config.toml
experts_per_token = 3
activation = "silu"
router_score = "softmax"
init_std_router = 0.0349
lr_router = 0.000384
n_kv_head = 1
vocab_size = 9341
norm = "rmsnorm"
init_std_o = 0.00447
optimizer = "adamw"
lr_head = 0.0036
decay_fraction = 1.0
Below are experts of layer 2 (counted from 0) of a mixture-of-experts language model. Rows are named router (the router's row for the expert), up (a neuron's input weights, with its number) and show model dimensions 416-447. Each number is 128 + 24 x the weight over its row's rms, rounded and kept within 0 to 255. Numbers have three digits each.
After each expert's rows: "mostly gets" lists some tokens that are sent to it at least half of the time. This comes from a sample of Wikipedia text that the model never trained on.

# expert 8
router:104152106102137160145078173141171129096130107156115102121127117138161157114184107107117140144161
up0:136091161111158135119124111124105157135117124117110106101160116154127149105135112105121169122093
up1:194134109092129094097062102133159125123112159176119161096107092123161136147123127148094124142123
up2:124110095105109148114111092124123106134149112116148115111118125141142141106130139155106115124123
up3:139135125100105191134081146187119138174145136131135189109106135120141115087081068137163137136150
up4:092127176115137133102150086151107150118141153125094146140118131166171103106109116089148147113093
up5:095112145112099182151097117146112191155159160182112180143111133128108147106115070090123143153125
up6:114116147158132156144141165137140154123116125146111151091110159107121155138125160138098110124126
up7:111121117115110126107135122139135121148138178134133165109142105130154134127116121132134133101109
up8:133140127081104124127103110113148172151150139187105162135111150130122129124143111113163153163151
up9:162142116147118171097115195125101138103143121102143141132094091119126145129138122120173111132109
up10:076135122116096164119133166193115104113140144101129133131147107122139084092149119114109156130158
up11:087155137099104124101088126169110136127137140116178137113119135143106114086131150137154112164114
up12:140107107098065111127163106139177136123111158109099129138137116114097122127147166095140174111119
up13:098115085157147122170117065117127115129183081095130129123127131118118134160134178132097132148153
up14:122119184126128094121123121117161106156102129111124125135122139128133134138150123100123149107114
up15:130153096122115111131118157120132123099137149144112148123160096141140101100107144118124123166120
up16:144122147091167139093147105187109146119109119188091124161182102155112145142164132123110078150137
up17:128133151117114159146143078123130125115140118113133077163130113139169108204138111158166074143077
up18:096111128088120159118120168180146124108119146156143125111151104073088158115122173092142107143124
up19:164115152141169157128100167189107152151168150135131113123129119146150145152147143132158105118124
up20:174154139175093131165158173138135132152112127149090126134115151122168116174178097122158132124167
up21:107102113130155125140121155140138122152157141126096127154116143089132112184136095166156143154139
up22:103121126148150159103139123140100086137126151104140136079170146147156135112099101148102116106154
up23:144162136180127188159102119098138097194137088121126170081146149143173139109107094086109133154119
up24:123140138110123119088097141147154113130097186160139180098107141101116114089147093152135131152128
up25:145138088147132149090117148102127139122136126127124138101130104130168099144129133133121108152116
up26:109154113168150100114128183090133114140130146117125164091086109123148112143181074125125136133161
up27:130103152132193095160112095139107132123118120128101087113123105125143118103136159097084129116154
up28:107100119107110140104119160129148157169133137120102141132097146125115107176140149098125156140141
up29:140124142094074108143102158122126164134151126121126166132123112129142061148130125115127142179123
up30:165122134114191139112146122133148121128100126155144114128111118119087094155077112138099129091142
up31:179147141115154141159127165160118124119110129152158124139129130113157128112122143107135147128152
up32:096165142171088097144141107171171147121129121168103140119134117152165086121152136141116117104111
up33:166140114093136124134087129152139104136155143139122156146136102120122178149154129137118112145147
up34:122131138108126176118119121119108127129109104141181115118106101161106139128125096123114140143106
up35:138119091159128129164110172119139112146124122090111149142134126125166136108176134120129144152151
up36:128131094161114121108117181130142098127163143171142145136145126121153130140140108156116144117105
up37:125129179125126133087123094114145147167137118118141083085150182155124155135119127087148120076096
up38:141120099110158151131113131138145157124136119144166116137175125076152158118132173142108121130133
up39:110134188130115150114094125152155139147149157132128160115115124137124091092112141150146122150131
up40:114134140103119125117141124142086109115171114126144150155111154123151120172134118086126098124140
up41:080135149094103144108104147149143112158163173101162118135142106149092119115140120103124136104117
up42:147136153126127136119114110141097121113136113126132131137150144117151113143113112118075119113151
up43:113140123081124146094102111156126160102146142172118174105146128162172120108144112130140108105123
mostly gets: "===\n\n", "==\n\n", "===\n", " ==\n\n", " ===\n\n", " '"

# expert 31
router:139117115102116156092102158150141154135124142179137101123131136125102117106132162093107112152159
up0:153152074123091132121136115172176149154148145126099123135121161121153131088134120110182131116068
up1:113106129113134131112146146135126181107109128143121125131135146107104148082085146107141110079159
up2:111146134098155129157147130143183119143154137104151111095180139138161105106124108051123133106138
up3:129125135142098136127101094144117128140115119144110137101153138180141160176149129118140117123105
up4:113184144123094125100129168132129122150124091167098175129135148105171101144127154117097138127114
up5:097149098089147146145146148153115140133105148150114125126150110124100152117136109131148130167156
up6:103118145140147124122147100143125137143147107136157144140148157152170092141114102158106114120086
up7:124164111083080153107115131138151073121134128130139109080128152127111132135094163121130100124120
up8:132153114110159130129121150145140042140119131106119133140141187154135167104104064087150142094163
up9:111164166090118160082090118154131128107107135107152133130170110102093099113080135143159150118183
up10:131106122154157125126068077112112130121150088107128111140135120172105116160158136117147113135096
up11:092168154128109151065137141158140180114114138141145116094108126089137116106119113106176175105147
up12:160123126105126142134102116128086146132201131144121101133111155116116073145128088116116105150109
up13:145126131116112108102147155093113136123142170168123150108143122129107157109142160103158092169128
up14:077126153117162141162135119156172106141124113099139107138121124139156134150164104103146163144099
up15:128136102107105128099121154105171121109149127124147173155116133072106108104092104146159133123130
up16:126146121112071115128104119125119170134185140141126121109094182110099082146118136145166107151114
up17:144173123144148170177090116102127106097172121138126144159118141166152133113189111104112117146151
up18:125141129160131126113116126109125129146114136139119132114088120095127095145112143066132183118141
up19:078115144132131133107118125085164124079140144139132111112155159110149167122115102132125150143098
up20:154109150120138133067134136126133156149127097104171136124107108065143122076138185086130118117106
up21:089120133103091132135119149133116121140147137161123147121123085160112133168107151111117156080124
up22:152116098107136113118116099160135131089124099104139151127101136119109071126153176169130100120130
up23:120136143100141135083148131138117137155120088126107130149157142150169099119115120125089087094139
up24:099107155106136123087132115118109140116132169130137130105103114116134088154066141145126096111170
up25:080085154111135142153137171128153111142139082141104153110163131099127091119189154088111115104128
up26:129121075091108168148125105128122121170114123126165101123129159151142143140119118164100152065155
up27:158092137116109144142137173141146135137112169113145119119118092104102141101089176118104111122109
up28:183115152096162129112101136123102136118142134120110098125090133131090133132095120108117125086154
up29:116112156137115167096139135165143141108099129167141137105123104122108098102127144136127156149138
up30:126168126153093104146161082170125128144130165130099117112125150140093119121157107125154132139121
up31:095126107108122147079130159123092176155114117163113117093121129101124104091086162100163099122113
up32:103087115114142123155167164125164133167110131153092141126144127099129095116153176078107083081155
up33:125082123134143110102139151139132132123131110129151126142137137094131102118122176139113077115121
up34:136146097107095143111164114142172147147135130185146138091100138098128103130111120093145144150096
up35:100118133173128132090108152129132120118097132122102125114113107138163113147088089086101136111089
up36:159103152108135144110113165126097133109143137145123130108103126094117124113152129122118109118124
up37:107181109127132105133188174149143080120139181110120122104142092152140125144120112080105118083124
up38:118132157158116094131150084112137144163149127110151129129142116109068101113140084097127117105124
up39:128111134123158131189110152115120164109134136126152102145118162098133096140126151164114086127123
up40:150150125084081116110128173165103151128147112142133125101142137111110110110120120118116110129160
up41:133131116109139140152096131137200136114130176117156095115117112142134182140076166099098144107109
up42:139151103128122130124138165135125134126112170153149118148122134140130098132129132150108095149141
up43:116101110126073157169119081180137133145132152161142115144157148145066124108109151139127165142117
mostly gets: " Ar", " John", " James", "ford", " William", " Michael"

# expert 13
router:161156134147123136098154167130093117143152143167131150095157128115147120146121103115129164138129
up0:156128117114138139145141157127146109157138178162117180135131153112165123167134130144176122109142
up1:096130125143104099123124157096145107132145152135150114142074144151098125109114133148138095058189
up2:130099161146163156130117111133082113116140149120162125104114086092120117111131143121125120167125
up3:146137113124139103142138121146187174131145174139151129114125134138146143133177152137124110151127
up4:124121101125113178148175151147155139115124110085111148128108155129132153112170121074113138118124
up5:132116113106146167135140124125145143121139164150104100068090123157099129122134140106120104058141
up6:136117090142108121193112065133147122134114105135128125116130090141126172125086143113136143131086
up7:119110138124116152072171124146184144142162103148160126131079126100163157128104177112139119091148
up8:171087087136120166119119137145136155125129143137124139072158110135146120159110133082120104164093
up9:135140125123143113149107087126137172150103148144115120156117151155133136118123111150082105132072
up10:125133091125093127121103099136156136084080152133128138095138117109150145147135129084118128144099
up11:150157088168118103136102142138090149120133138105086129117171096125109128149125136108122133133102
up12:161146122139112144156158111124150131153177126116097167125163104107136134112118103122134113138114
up13:125148111123196168106143103120158122111134085121120098158148087112166142143155129090132144134110
up14:123115147181126143125109123137154135146132124137147133086112076130148151149091105118102122170123
up15:155162136131137152149142138116115110109105107132163083153146111124126127122101127137147082173133
up16:128121150114166147147099200096143108166146139145108141097128133157116120177111120124150124140144
up17:128161104135110115143160078103158093143129132141148147137132095165140161109102116125177151131135
up18:098121102165141128150087140107117130138105129088124120130139124172131129158137101111146084115107
up19:117129116086138158146134162071113150146102157087115155117127126092122140157160138130133125111110
up20:119141110084095117150123117133140119109153128150097148104133168139127127130159116150107131116095
up21:128122116121104146120091128150160126107125105116094105132118116122156157130106098100113157099120
up22:139147120153111163109076172128125074146154143123135122095133103143162152148088113127161113115111
up23:124156123099113125133157164126139143100136137104098120122137166152094071144148115140140141172143
up24:126137143123167119131099167139123086095176130130056084167105126156123120149092094141123098119192
up25:125108129125116101105125147133090107104115133144156148157135136102120087165144132138126138167168
up26:155154102118091151066140153165089128153138115154120171130117116158126114116131134116128121129110
up27:134131143165117105090133142118146087145103131180155166118147132082136129114171114133112101143121
up28:110130127138108143156161066131144104095150115118121153137109146141120192146153157128110102136115
up29:145106150142123126120132168128117186103118141106133121142141120101097087134134144091137101172105
up30:119125131131151108100144151136146095171096132175152157146122136099148147078120143126120115098170
up31:131152118057127136078123125162172113151163116076179096133145128137135122131162119096165103136100
up32:147138124103121157080131112142158109117175174118113109135146110132128083148099123153120107143129
up33:162164132097130152136143108125111113120131089152136140088147108136082147164122088123096114136098
up34:132148159095133144114128136126156153075131122151123167112152108130124138127148090122148138114165
up35:146091148109166125091084178104139162109088112176116111110123128117135109167105124122074120159144
up36:100116097149091138117064175112122116091193175144098135103095119143103136100107132136136082110133
up37:134144159112147141137135130103165104116098116131143121110154157129127130144136129101135144127160
up38:116104140095162139159119121152133183138092088120137077122121112103124087106084128120161159144118
up39:158130158097129107149140102118130119128158159130150175112113082093118121096095142108150163177151
up40:147114106167141125138156124150151134160146142132114117118108103097152131203087118124159161132118
up41:110149148119088129163057143136120139152131148123144173150106172093122130142157106148138118098141
up42:122127142107159149155108154121128121162142161139142168091107128112087117101076110123188132161103
up43:093144146097116114123149176122091166117152124110099108117102138122098108124081110131091110132148
mostly gets: " *", " Gar", " Mon", " Car", " car", " has"

# expert 2
router:116149145104116127120098114135129141145116174174139155114124115154125076132132149109133152124109
up0:133124109140102101127098124123135091164163121166152141083131129156135132083101145154087111131159
up1:110130141143150108120107069118135122124106152147157112136168168116113136135120118086130122142118
up2:120121157120094154124151198137130128140169108125116149077127112156149144041118138131131115142137
up3:146134156143186134125164129146108135120139151108096111108159121076113120179122123085153131123144
up4:105122137106131138178140096121138146124167142097084114114136152094109121131092083133106114139175
up5:124119115142132146140156096187157105140128170120106163123156158115188132144165106123120145093163
up6:130116128174117134144127099140103135095182124136101084126168131190165152186161066078129125136070
up7:156092157083145143144117083156154143102147134122149114120128154107090133133133158126130116170101
up8:133102084128154137142153152088116143091136140117142160089140150106130114138115122106162080087098
up9:143113112125133138113140116121135104106141129127138121090155168119154139104153142050116105119092
up10:118118149113094097119145096105088132127145148143153132118123137127073092145088064154131099078138
up11:134118106135071115115102134116112116128106176147114159139108108174124138078179162169112161125198
up12:155150102136157133132128132122111156135118142135129144157174141120157163116158117124121102124114
up13:159087141121133150113140123144153131123149140114115074101149114117141168165105144124154116131149
up14:136125156149132162146131114119176145131155134093131119112121154124122111142123150111117138150111
up15:158184133100106153114147096119167107164100101120127115116128089116125113120100088131135130117142
up16:104154096109110126105119183130140094113172137126088167113155136079130147121132116104131102121134
up17:140127176124110165094113079155116155138140153117126160126137140107093098139104140143140137101133
up18:144110135133176121133125138096082092128169162138121124092135151132116105136121079124124102143127
up19:127116119113108112118091135155122137132150149110167116132124111098146140128108165171131128116152
up20:171131170141121126106086122133124091149139154173105148095140173145150109109115115074132155104106
up21:151123108118165131119120166101130135115177145117137113138150114126147104138174121112119108112114
up22:140133131095125135117147145148101122152122163151111127128145136140105119137099097128136131173109
up23:129168147074128127117172112188151176145147150141123133135133095143152119118132136131133143131124
up24:072117118126117146137158141100103115138089155135094125083124156160128150100089084109107138115093
up25:097133144122114118148147088117152129172155185152137119111135114103137126147091057122162095086119
up26:156167120111110106113122129104170114124138122137138139122151107088139165133147160136154111166158
up27:110102145108108174100098065113117115148163134114099124108105158127112176156197189142136143134154
up28:158138097109124112141079123138124110141177148106151116137113125127162167151126169142156122095116
up29:131168119129115098092167109113165115147123114146139162127189108093155148132104089084119114107097
up30:121127185133122147129154161132107133115185114156120162100129096142129091060102148143120108103164
up31:148143158086111143117134109147152141107158126154088099079103103125130095122065117135099124097133
up32:108135116088154136160104135165107153153142152093133131091107111111092104140124138126100103158143
up33:126096132155143135161158129137140141160141138193122116128163135177146116131150115110108161151148
up34:114124136152128188124155133111152145144161131124111124122124145128140112121150136087115103097128
up35:164132106103134138078168094120142089145123168121164122117122154100097162090158110145131168118145
up36:118114179121133136132197180117114102066138157135096141159121163136115085149106093132140133114113
up37:119094158124098120127129097202156140138136119129137159080080104117144076120050117139158118132096
up38:138112085146151131159105194151116117119132154166088146120171130046097106103128117125125090148137
up39:083130113116105178121134100113137121130115130138137160120134131140158162116137123110142164105108
up40:108124163121081140121131085169139120151168135123131157127126145082139091066111163107131082078099
up41:136145110101106132147123156132175127121134150140124243123094149095116122121106049142083098136131
up42:119085130092150120119105102181178117188175146133134134120103108126103143116133156113142123135134
up43:117155131090157122107092083173097165133135161110129136120111113154124071144121116122122138083116
mostly gets: " T", " t", " s", " .", " public", " G"

# expert 5
router:083121153122131134069151127135133120154187162130121160117168140145131109126114138094161135106130
up0:109125121169160127141091140112133126108136127171138112098158140119128121178167157151176131108140
up1:125160147115071141147140081130142105173115142191066118146146152192134129119097130138106115128176
up2:143112121084113137116149108110149145092115128182110135132120134120140130135106088127126128151127
up3:124141181137137127074112133136125114147185143104125111122165142145140138131177119098139138073103
up4:147102112149116134170114099150111120164106187152115102091118152131124133119134119075151134116097
up5:134138115116121126155137121136129125087153100153116141124158141074135126143099116086162095137147
up6:097139107116128145120111137118146135151084164144116113079107103151119124128129075118134136120138
up7:162139091119121136129117109116150147105092114167140133146133120136136164108109083138111116146119
up8:102153166105106149106138179139171139121100136122107141118120123130106140143095138102145159094152
up9:162099116106121118122102161108156149098106157142128111136118114095136125136114135158104143151102
up10:116182105117134138102167068111122086085101127107168179139118148127140089171171133160127113150122
up11:133095136159144122124121103159090133179087106143142129142086123149111116137094118148146115113120
up12:158163130143135153106077167138129127114091124133120102134140145153096116139104165023153124101154
up13:092113160131157115115116078104131140177167133157131154139185130164121099125065093135129077077141
up14:153126173085149130081136095138168091167104151133175110143129114121103101127125147166145137095169
up15:147150145084098139164142139129119124137186125126125152143113176161074084157099115157111115147104
up16:127134130127104150072151095146126118168137161126125120141129109165167100126120118147116123113137
up17:144127109141139124124074148113106125157181122133120162128118089102111122121110128120079108187159
up18:106121148167127127122149100121151110142086119132081091138147123125106134135117130133122117175126
up19:146118160118183148120123075157156099129141130112132102094145165190135142141128153106142101141116
up20:137120109093146130132112155136097176185105135113124107112103141075122137136125153149134102122135
up21:089122196113115103081132084156139151159196165145099181144155159134153140108135127121126114147110
up22:113162126102113130144114127117121149141120126096161124151115144167138095116125113148125100170108
up23:109119130071096141104139132156163105160148159135119129110113147115111116077119077148133115129144
up24:142130194143111119094103133135101165116166158132160175111100122128118119143145139085136117115139
up25:087146123128081112157142118121134105121102138204104202116117152119133152135117089146104082129128
up26:108118136129133137124144152143129114090131118130144120130108089111119078114097117165115101136090
up27:114118152113141108116137172126132143111112133146130105116056132117084118141139106087121139117148
up28:121093144122132100094135153117092095208120117121077107168108156138127121150140079157106110126112
up29:093168152184145145087093118111144115110201123125119142123121117101113105160093100144090140144120
up30:079114123155091166182153142112094131158139153129124174091134101144108100090149087141149098152087
up31:149147128138129139094120148124152169106108146163128151092149171098134108103148053103148153134142
up32:111158133155180140143134106100143128109037091141141110132123133135162085134150120096128138100149
up33:133147129092144098101133149120079161198070137166119130137117106128115127126151149133109121148133
up34:135137103188151119114155096128145126102130123135118141141150148106160146148158145070167129146093
up35:153137119150110131076131128115107116162153114155113110148164113161140154135118132139099127126138
up36:164140137137142138125126113118143160114150157161106092111143122183113159132114130112105152109181
up37:134166100111116149123143089094132087112119119181115154135126138132103133117148110146106138160113
up38:092131124145104147122170139135150159140124117128131130117150093128159105119150097116137130148082
up39:125146104132138127127113123088109120101121143095130105144082160151114109156141148177127115131124
up40:148126127135075159192117159124148107116156123131119127109125154083118120105119108161146110152136
up41:148141165140134142133148134094151143156136127150102144139164168117121158156093104173138082101085
up42:135156143135133085097137079141063120101167133110116162146128126134092087140160121121113087112112
up43:072137134165105107126148082123136148143148147116110171110148123140151089120148150075154091110101
mostly gets: "″N", " Best", " General", " University", " Institute", " Society"

# expert 12
router:137108105070124168105102122154135132150164156176147181113102097108115112101139152099121129148177
up0:109156110142138104086111102156154107090100143134134151092139150155131108172104096125177128111119
up1:069172119119117124128132147147118131091159178092113157124121108113052169168146108146154110133131
up2:127088120139135085102113162152156069094127130124111153136133098072092129099150144147144135128139
up3:169156097109094134132126143146105160160115141161104156145124108130129083109148055115136152120129
up4:147146150104123100172108143130139154144117104159094122112146119120166143121145117097129122138157
up5:099125104123110134117126155080113159162126158137139191109146166087119124095126107109105121131116
up6:159131148174079139103117169115098116141124153105071168166099111144130150171115128099157143122130
up7:142129153156163113104116114182140075157133161127124112127129148140132088144086074064139138116114
up8:140128101112165127119106100178090082097095179139122163134111158110162168162131117096123122144130
up9:118156075132157142120098123103186093097107141094100103130105128097155169108124140112153117108119
up10:116126158127115106153089122156135110096189114145110147159116129102132105107144123124149159159156
up11:136088132211150176112068127167155126105148140117141137092170126142094192148115118108097120117122
up12:139133110101181107140097144158126134190136127115155118091143111133117057104108115132104127108149
up13:106171139149118163138109143142119130151129159137134185133096104126192090106183137176077137142115
up14:143132125117066148157140158105137121119121134110157112141171131148151102110144114102138130122059
up15:116135129182121136091099141123151121152168151121100155103135129150117138105115095123117127114145
up16:135165166094102153163087154100073128123173095146110154088142142146092133151074103129113112113155
up17:166104114133133139090120133125106096150107141087112123142095127095137096135103195084123113149153
up18:106112126126114114110082126135127132111129107136188088142129153155086098124137102160137128190128
up19:072111139093106132117128097125125158129135123118140133062133103132130159119164125073127135116130
up20:135169130123165114206185117157097142118079136146128142141107110124107149123127081107121120140082
up21:118149111128128133199110143118101122149099138125123104093157141127145139109077163117161107111102
up22:140108174118145156116123092140130107139157138177136126095122142108120171104130145112127173135134
up23:130136116078116127153087154136136116153139139157091130135152118106113099150133137173136135124125
up24:139109115102096094114141166140132089180112135138159159146146120115102095114133096140119148138104
up25:088131151117098089121108094127116125144117117145149107136109129138106112140127127122130102135140
up26:135152151158135154104159114143166123117120114099176143134164142108161114138131156119114122120121
up27:139106114124152143145125206121130116118094151149128113141106157106080130078124137123112108158165
up28:114098119119135153091121115139114154186149142132135166139106140096131105116124114135102114138175
up29:111121128146072186181134137104119125121106192129153131083116115148105145086140183101152142104121
up30:143141118123121114120109122124155122148125140184116142128109145123175152175077086139150137118138
up31:150133118088105105097141129150106121121130110149140093123107139129104128115114106128102113131141
up32:141130131110142135097135146142103104157117146186130085132118178169098130108102102144107135134114
up33:111112134139111133121108144144171131156084149127129122115105131158118078089122126122119178159129
up34:130130163130095126095171085157123094130118140140114135124113112134150069152143184128106138108099
up35:122156119114128132140092145121156079137153168079115135142137119080092117165125150128103100109137
up36:096153114116134125080149130121129094112132130141118158091132157107091124157179145082105097111129
up37:097153136034154113127095131136155165103126149186110116109168121143106124128142127123163136100156
up38:129152091119175121142141138152132116130108168140150103133161145147144133134131155139131096112115
up39:119146116106122128134127100134154133147145149111127159140125125104143187133162211119120118101128
up40:101181140140074118096111152152093107158128123143156117163118095149173135123127117124084104143116
up41:123120119146163127110134117151131119157127123108136081062122165116080165070136151111100124108119
up42:149160136149134126120088180139151099124133152128094135137129119144136089143146138121150143087156
up43:152155111156124146157136152164138104103156082102127127123126138157156129126148086117107100112111
mostly gets: " World", " Party", " European", " Council", " Europe", " National"

# expert 14
router:111130140145144154135102082136159098165136157111118124112105117140118153090124163133151124139120
up0:166148140121124119107121122147147117110108115143109132134138126097128185143106144073142094095105
up1:104125121105121144170133169142131144162128119142164136089131113113175118107107138178172144064131
up2:146093131142139130155115093115101119176142120172111133089152171087102136130121072147132143125175
up3:114098138119152132148171120162192119112126121112127141150175154104115141111110147124104093161143
up4:109108135109119110083134154124138078135141098140134145116079111151101128115117105152170144112124
up5:170119163069132129108132160097112116162126123118094132158127170119157115097144125110134157095118
up6:183124093128124132118156178107128105114123152106134127150157090093137156141110154110119174128183
up7:138133133116085088100135095118138099153141106106110132115121111137093139130154176149125149109160
up8:170128104097140143141114149161116073149132187117158098128111142135096142094078127129093132103139
up9:125136111153131140137104136131109121159130112114143135123151135082109142159093057165105099123107
up10:113093122113122135142088082199113120138190133143083123103128130120147111099182102066106189172127
up11:124093122110104149127126142104118108159148120113129152121164136145129123060111149135091106141129
up12:134156111125111141123117148129139118095137154122133139114101162150102124130136133159140075171095
up13:158127148137121160070132173108085102183110142143115154137109149123149108121098173096135107089098
up14:138100108124133123140109151108133136185143155158146172102129148099159103115124069131114105116125
up15:158118126142152160124135144144125131116169125143117133136137140117169088137124077125134094123115
up16:133122123091120143125121182134090176147153150136101129175141143109112170124159136139147090120061
up17:133138091111122108117173122150162153178163149131146145083107102139162096109130104093160174119125
up18:137122082123150133122134161138132136162126123137141109106122069112133110116151208147128135117154
up19:131116150095120104137144142167094142081190136131157114147091136129117133150117128162119100154175
up20:100106130125164139107129138130106079127105177122119107136132110132093146103098141119126113127153
up21:107132156126124139099126110143152148158127132139134169127135095124152127124109161139085148157122
up22:130129097121173138167119125120119187122118113121132085144133138087130107156147128133121132133119
up23:137125114130123125114082125118102094117121155100141127117109104121131137084119090094162089100124
up24:117148127130125142099130108117129124094120147118133132121150145125157199053159133130131139124132
up25:117171149174089156163118097127087148149165120096151120128111113100164138117088136164146095121108
up26:144125100113104153127121116126157132107149153111071126142101126129115121125189093118135166091135
up27:110144142120133127102096166122146082113111104111118142117153132089117189143099118136155104100067
up28:093146121132111154109164131152145117119118171143169117136113151115151109123179168141102091142132
up29:118145159137132127128109071162109134141169126168111143139115128121184122138140120126131091109160
up30:143113167137099151130137141167136104135156163145110164148117129127151125114118123149097180128140
up31:123118152123125140142138152140104143153155166145136082125116143124127099100146146179164115100132
up32:146155135155080132086107146127168165148146108136112113131146134139095165127127182132159137174087
up33:145119160137144171121100169111138136115138164141154144120157112113089103153109163105154131093123
up34:110127090133119125112131194114134088133146157150084121135113120152139125141128100051118133080117
up35:110097146126162174162133111143163119123108136150136134075149141103123126146096134116073146154158
up36:136116085120127149105126152115137085092122147108111095090190146146132169117080154083118119130117
up37:149143129140149185175112122117116118132123113147150119113137122135101116131129132090141149096134
up38:144111075130137167168093093139110089117115132140150136144099104140113149121145132158115109123131
up39:133098084098124152152135148159150108156124125132142109134139142096119108108139114102115128134151
up40:105136071100111095145071102150124131108110083131142142126137162139168157112196115138147113138149
up41:102138125125147096098150134128139123129123193139116139109128137123075110163157152148131122122157
up42:080129146157136104090124129095090134174123154129112123119095121147124141087132128101125160130144
up43:129160120098132154125161154133144096135114141106094151120127149109151166115151094133131175082088
mostly gets: " Comp", " France", " You", " China", "ă", " San"

# expert 6
router:116139116125104189107169149140144146157145135173118160120145100115164133148132093096127109120109
up0:111123123141100126126102137103115160132109125137131133117129124147138122163114134121183105136157
up1:074110114111139134131129160174144118151163091132083162116141116100136097154131139131145147119176
up2:157151110104114169143165131134160157133181145192133120154107130146152132174083114144123092162108
up3:071139110098120135116139079145167123079101151130120128106230133161124110143151119109122086107139
up4:100121113134146163134095116150162102129130143145116136143092140109123097096111107118136151106092
up5:120101102153075110136119105131129078113123123147100121147103167130141146132166152130161150124121
up6:105142067139125141147116126118139155141133115109112101161115100151103121098111133108104135150155
up7:104100150117119106151118085135105114155112137112126160113138141141102121116160153125125138140171
up8:115137157118114114131122097169129151135148109141114136098179173101168136127111122114135111142156
up9:119093194098119127133093169121073080115130177075091157108127139137124103131110165141132103134156
up10:121143144159093143098115114089121163126134144115102194127135121170109151149122114118164113140179
up11:092117143135124091141137165132111126110127138112125151130112094095109115134135129120173161108122
up12:119134101138108142107127150137171129146122124132091187132108116143109161176104135151112122145116
up13:141119114060179126123158099143116141116136111108122074140130146105121136089163128103121123142166
up14:130139129129119119133145103146112137140107132138111111116112142105125138181167126086155128130090
up15:135144131066119151128132152101123104125161120116133104087123106146140106144106113126118118201078
up16:137111126092105136117155141128118110144148163148154178131154114127137116133130116137118117118183
up17:150130116117102101145142103131165093138152145186167144161110101088095164150117115129168103092152
up18:133129072127176155147111156129132117169120091088107126145146126139127116124112113106143113160115
up19:107135145161141120098070149163097106159184130135088105101142113121158127151148152114099130126166
up20:127123123104145106141136145171135107155141153116125104126113109080130151153168116123129116102131
up21:133105123111151120115119111134143154132141167152117108141138132102184171144131112129160109092187
up22:169140156140156121146115135134153122146161132089149113139143138145157109067142125127133183112157
up23:170094136129118100129124148118142074074168131155136172096174123154126151132132112110149079145175
up24:160130110105101112128200146147111187155126119165139108100163165140137125183132081111116132130131
up25:112138139123116096142071155147126134119121126159078148137114118131126117125109102154135104088165
up26:103108112109076123125144146115128132135146122123138121111096112099117132138126132129141131124149
up27:109124113116139114142155139133124125122109166181168188123160122146142140158128125146125106119142
up28:119148112145136152165142153114168148192114122117125115136121107126147140132109135146135112125123
up29:166138138088162116139143166152118090160167120133148097150135128119054137135138117133188161140156
up30:132112160152127170053173162126148103167160119120119142100132127181154099154136124131128102132127
up31:127135098142110137115158118146113132150106111117146129139124120161113157140048150109130102130105
up32:136156146114141129116123129125132133146091149118101131082103118148157093139131132093148149118100
up33:166092158108102140157139167113117142129154145158094133101136146089155128121121121138108103105122
up34:119138155136151166135094162120128153145180122093087182108137132111121083125134183117113137143162
up35:105124123133148133090112130119133163132109155125068129107180132155127125105134142108134118152109
up36:124149138131150150083161103122129078117108166155139173078110110108174115116124098131171178111154
up37:156108123068120076124125151090105125153144135112138097126082167114082116135143139148137167152091
up38:129165119146160106137125152113151070135115137140115127141146123105191144165155119092132130098112
up39:152110116099105140138104090138153134123159131093164138134089118116149138145151071119119179121102
up40:088141123102072122134112189133130135146116129171114161080133142117096112169160113130107127127083
up41:125129112138107165079093133123123160110125135113131167089113105088115108100086116149131148181155
up42:133098162128126119087163082111109117114195142119157137098150143134134135094131152135161133126103
up43:128121160090166160129159122162117124133149103134115121134097127141128116130131132128118120164130
mostly gets: " group", " school", " production", " party", " women", " railway"